config.toml
n_layer = 8
d_model = 448
n_experts = 48
experts_per_token = 2
d_expert = 240
d_shared_expert = 320
activation = "squared_relu"
moe_layers = [1, 2, 3, 4, 5, 6, 7]
router_score = "softmax"
normalize_top_k = false
routed_scale = 4.9
balance_loss = 0.00768
balance_bias = false
router_noise = 0.05
router_bias = true
n_groups = 8
groups_per_token = 4
init_std_router = 0.0346
lr_router = 0.00129
n_head = 7
n_kv_head = 7
head_dim = 64
vocab_size = 8192
norm = "rmsnorm"
norm_place = "pre"
norm_eps = 1e-05
positions = "rope"
rope_base = 10000.0
rope_fraction = 1.0
qk_norm = true
attn_scale = 0.125
tie_embeddings = false
parallel_block = false
extras = ["capped logits"]
init = "normal"
init_std_qkv = 0.0251
init_std_o = 0.0
init_std_up = 0.0251
init_std_down = 0.0
optimizer = "ademamix"
lr = 0.000316
beta1 = 0.9
weight_decay = 0.71
lr_head = 0.00618
warmup_steps = 271
schedule = "wsd"
decay_fraction = 0.894
decay_shape = "linear"
final_lr_fraction = 0.0
batch_tokens = 131072
seq_len = 1024
doc_mask = true
train_tokens = 675600000
steps = 5155
dataset = "wikipedia_en"
Below are experts of layer 4 (counted from 0) of a mixture-of-experts language model. Rows are named router (the router's row for the expert) and show model dimensions 224-335. Each number is 128 + 32 x the weight over its row's rms, rounded and kept within 0 to 255. Numbers have three digits each.
After each expert's rows: a language model's description of what the expert responds to; "comes before" lists some tokens at least twice as common just after its tokens as in all text. This comes from a sample of Wikipedia text that the model never trained on. Tokens count by the router's weight.

# expert 20
router:136133125137158144153171096108137117130125176126085117154065183111151188171129077129085155130096113144120101133107076092177122089162199114133202185140116132145138156187092082134082129119168129158133140101138106109120147115096107095153127100122135137154105095183082175138113058151139109155076115137100122116095149136186140078134161144152
Line breaks and field words in album, band, film and TV articles, such as Label, Genre, Directed, and breaks before "= Title =" headings.
comes before: "-", "=", "The", ":", "American", "Personal"

# expert 42
router:127120088118104153154137141123142102091154171108134125102175148168186102193098102121100100135130151085164152109167146087152111149160167101120132144112155092118086119095155062160147093149167109116161152145109155196159113092086156119077155070175151167172092141112155071096183125148138040139137181183107088137172144160098136120092123175131
Pipe separators in table headers and rows, equals signs, semicolons and dollar signs in math, asteroid discovery and race tables.
comes before: "=", "\n", "  ", " ·", " %", " L"

# expert 31
router:150115069082139106143141125170143077167120170114144086117144104096063107220167135130125151156136100139180161174161115126098123138191114102090129076136120216142104175106138190111100150165126166066095097134167195122103167132136153149139137101150168112119159112159179182141080170162185159146114155139102154227088173129098106150091122102107
Infinitive "to" and for, with, by after verbs in biographies, plus people nouns like children, men, woman and verbs joined, married, attended.
comes before: " the", " a", " his", "'", " her", " him"

# expert 14
router:141098152169076169114101081082076162110139084057138227088142122123114171106109124159097161152079142072112139166170131142078116077148097128134117168081166114166206152123168103090132088079165083134159151101091096130171112107086128151076103156134151130137112116172087130145160113085106115138078114065119086092105143118101107127136138156107
Plural s and suffixes like -ation, -ology, -y on scientific and technical nouns, plus chemical SMILES and LaTeX fragments.
comes before: " of", ",", ".", "s", " and", ")"

# expert 1
router:105122204161103116108201166122118166151173132142112157083152139140131117121122162059093129158094139083147174137108135129102053075136090074072121134168150046185162181124134110134135188109120133098147143122084125070155186098141089132141114134137095103098113118093058098109135106149082076068101134096084134125181136155149134169114160145157
Closing quotation marks and parentheses after titles or terms, plus endings of agent nouns and groups like driver, officer, voters, parties.
comes before: "-", ",", ".", "\n", " |", " and"

# expert 18
router:086102118123161108143085119094140144154133110119095140133090158104181122067153119122114133128096126124143099124122126146136109064133121119148083158079137141110127145105121091140151102104135155206099092126132066152122093174077158107196140089106091124125123147095142160135166125109147160123145168126144120102099072165162127115125221146127
Line breaks, slashes and labels in taxonomy and statistics infoboxes, such as Kingdom, Density, km/s, UTC, IUCN.
comes before: "-", ":", "2", "{", " UTC", " /"

# expert 25
router:148093159096098087122152154146109129072088053172177159135141104142083070155116082108102118132115165099123104142150136117166165153153128138171125077163115140129100141171134214135109155096149125103135140110165133140115103132178143183133097057124112153125171125152162102132191093166147143121095228133172142171073161119149129169107079079122
Coordinating and subordinating words joining phrases, chiefly and, commas, to, or, but, if, because, whether, plus Scientific classification headers.
comes before: " the", " and", " a", " but", " it", " he"

# expert 23
router:116175125089106046128129083097138053140080108083162148141157158067123106129179153112136183196114085159137083126079097093135115120145087140105097140081163139171127144126057104118134130104094138083126188150147110164169165096100156096092142084110169124130104150171111125170094077184070099116096191149114109124138133125107087105093065047094
Mostly "of" after a noun, as in Species of, composition of, Encyclopedia of, plus few, those, among, and credit words like Starring, featuring.
comes before: " the", "=", " a", " his", " The", " this"

# expert 46
router:125114104077162141123154144133128120163090093149116108142077058094076205140125143095129076089084141081132145121144139083138161127133151075097124101133134103135131107114122156061125187131110154121061102147150198144112153118152139105097118156150089090128077110132141113073104081146085118132114104129056220125121098106079162097069125138183
Line breaks, pipes and words in athlete stats and game narratives, e.g. tackles lists, yards, touchdown, goals, played.
comes before: "|", "-", " |", "–", ":", " medal"

# expert 34
router:120154101137080082118128059104151167114102136134154151118111091080098123114188130135042163109134166122174157140082120140044077156204117161130102106123155154189152104130137177119145205128162104161082094127097107108137133139126107123139165107091151124141129125081149160152094099129198067128089156116112127188104158099072103117133183079092
Nouns for places and institutions or family roles, such as city, town, County, District, Location, church, father.
comes before: " of", "s", " in", ":", " and", " was"

# expert 8
router:114108135112177196120103138152153147137109148148131058135089112133142115166117118139115082120143146126090119116138131083139152122070172072138125105114122114158106114125186144130102142135169140175081085114122183143135150154091099129105181143174083078156140098130109071127129129119119181123149067180132097148112080100124173097129098118211
Numbers and short codes in table cells of sports results, squads and rankings, such as goal tallies, list positions "11.", and FW/MF/DF.
comes before: " |", ".", "–", ";", ")", " /"

# expert 30
router:111140132115080186142150202136067100102162096103127175172134130178185154176107142089169064126083108104157177115149115100167077150169104123117114153100160102194205140106133114128165040097122108132143138165090173116131127072120087094110157163130149108128077095046122142111118137147116064179100097122101128135205090188097137110141126132136
Words and letters ending company, broadcaster, league and institution names, e.g. Records, Racing, Bank, Studios, CBSSN.
comes before: ",", " |", " (", "s", ")", " and"

# expert 13
router:103104142132106080103121045174139146082120161142100191072143163121103114155152172142080122089104122096103200125095166169087065089194108085120117114134123160159151102132150142094136150085084150127094047169143113128130169082174166189143093115104126176093105161099111119169134092191140094124080160120115122063117173109130072148116145107080
Periods ending descriptive sentences, often after places, and concrete nouns for materials and nature such as land, wood, stone, water.
comes before: "\n\n", " The", " It", " In", " He", " This"

# expert 47
router:145137116148149127108096053142142125124151093067095105048146158100106124121176148118166173122137194120131169169168122147178199188154097148120107092101115168186111159107059139128093178092166147088145092127125126084142171122139152223091128113126154115097105125083147109119136081082103158106091177142085098126092172175136098148142128098090
Past-tense and -ing endings and phrasal particles after verbs, such as drawn up, hunting down, sponsor-ed, built, established, founded.
comes before: " the", " by", " to", " in", " a", " with"

# expert 45
router:135116137159116095134110121097173181082072150152154127099176117180100136110159148091109106057159152121118143169118141206189157150171109130150135097113184164171101135163130154118105153139176152137134090145100148133106151114145130220112147116119152105158137098133147038139108105121102158117062155148157126190121168121145116158095095100142
Forms of be and have, modal verbs and also after subjects, plus the -ly ending of adverbs like traditionally, inherently.
comes before: " a", " been", " to", " be", " not", " in"

# expert 17
router:151098122174067151118069143126110104114078151084112150116143091222063135132132125140109164140089118076078178113148106156063140137140070133118185094122168153132148166151084094176130079154143116106159124083193135120185165140119106148122122101068132136087093096181139097115159156084160111147060179136072090095191131133175173126139054077067
Suffix pieces closing nouns and adjectives, mainly -ion, -ation, -ization, -ution, as in abduct|ion, specul|ation, plus Greek-letter bytes.
comes before: " of", ",", ".", " and", " in", "\""

# expert 27
router:120151166151127105067154121130153113184095194126158091127126120151081121142114146132131120119120147118151117105151135143181125130188098178107187120069157175146132137086138116161121124153175153087247157141116085116177159125137156166083130140139139084111206155108078104109090110104110120168128129129099154142119171167071094072149130108145
Prepositions heading time or place phrases, mainly in, on, into, during, within, as in "announced in May", "split into four heats".
comes before: " the", "=", " a", " November", " his", " September"

# expert 15
router:143157095168174134123136137109082095149092162144064165198141153137086109161073102064155107128117147144072205124137165142088145117096137089107153117108140130193117110184102168158069139096087113089117106176163123080118101102133143082130095103128194153116107139184093133116116177095138127095060035188171113103134138152108123138143052131052
Final pieces of country and place names, such as Brasi-lia, Croatia, Colombia, Vega-s, plus table pipes and final digits in numbers.
comes before: " |", "n", "\n", "e", "'", "ng"

# expert 21
router:124136098123176150144172071107168117132107107136078091179072125120093118163094111168109178155144136106154076121072170162176109169109118103103141033144138123115121095144149139107136097112147138145124167118115115152155141101174152137136139134165103103139182122111118145126094192150113085045212099104132087142118163095064144206129113108155
Dashes, decimal points and commas inside numbers and scores in sports results and election tables, such as 6–2, 7–6, 0.08, 4-play.
comes before: "0", "1", "2", "3", "4", "5"

# expert 24
router:127128058121139224106115121142141147102108102115129143093127051151108087114088147115126142063132175119135149143088137170176144179112147089121078150172122133135109131122110147145107098123130148126067123067174128051144115124075130212115118157133103140167154114115164100122107106120120131193107195160116149072125166154111168139098169087141
Nouns of amount or grouping after a/an/the, such as number, total, collection, amount, plus middle pieces of longer words like "conce|ss|ions".
comes before: " of", "ed", "ion", "s", "ing", " to"

# expert 28
router:140139058099137143063145135089109085120111077127174091068146153181179163130125103129178116169139135093154072098126137160187073123093136171153158127121070129117148088114147100120112179122141133120201105124153126104142197096122135068083128059153142092089077160138167093113119114057142090118148175119124099103164065128083100155099142129116
Years and day numbers in dates, especially 2000s–2010s years and term spans like "In office 17 October 2002 – 5 June 2003".
comes before: ",", ")", "–", " |", ".", " –"

# expert 11
router:148092083094123078128140123108124123126170041111142082108180135153172125138153134109170096139160127196111150065053129217129145123043120161135142162084064128170156137114141167134150187178117110149155138123159150121147129158163127142101109086122142115150149175143157072062116135071124082184147176156131156176162093136093114176122124111169
Month names, pronouns and clause connectives in biographical narrative, such as June, he, it, until, However, After, with commas after dates.
comes before: ",", " was", " he", " is", " of", " 2021"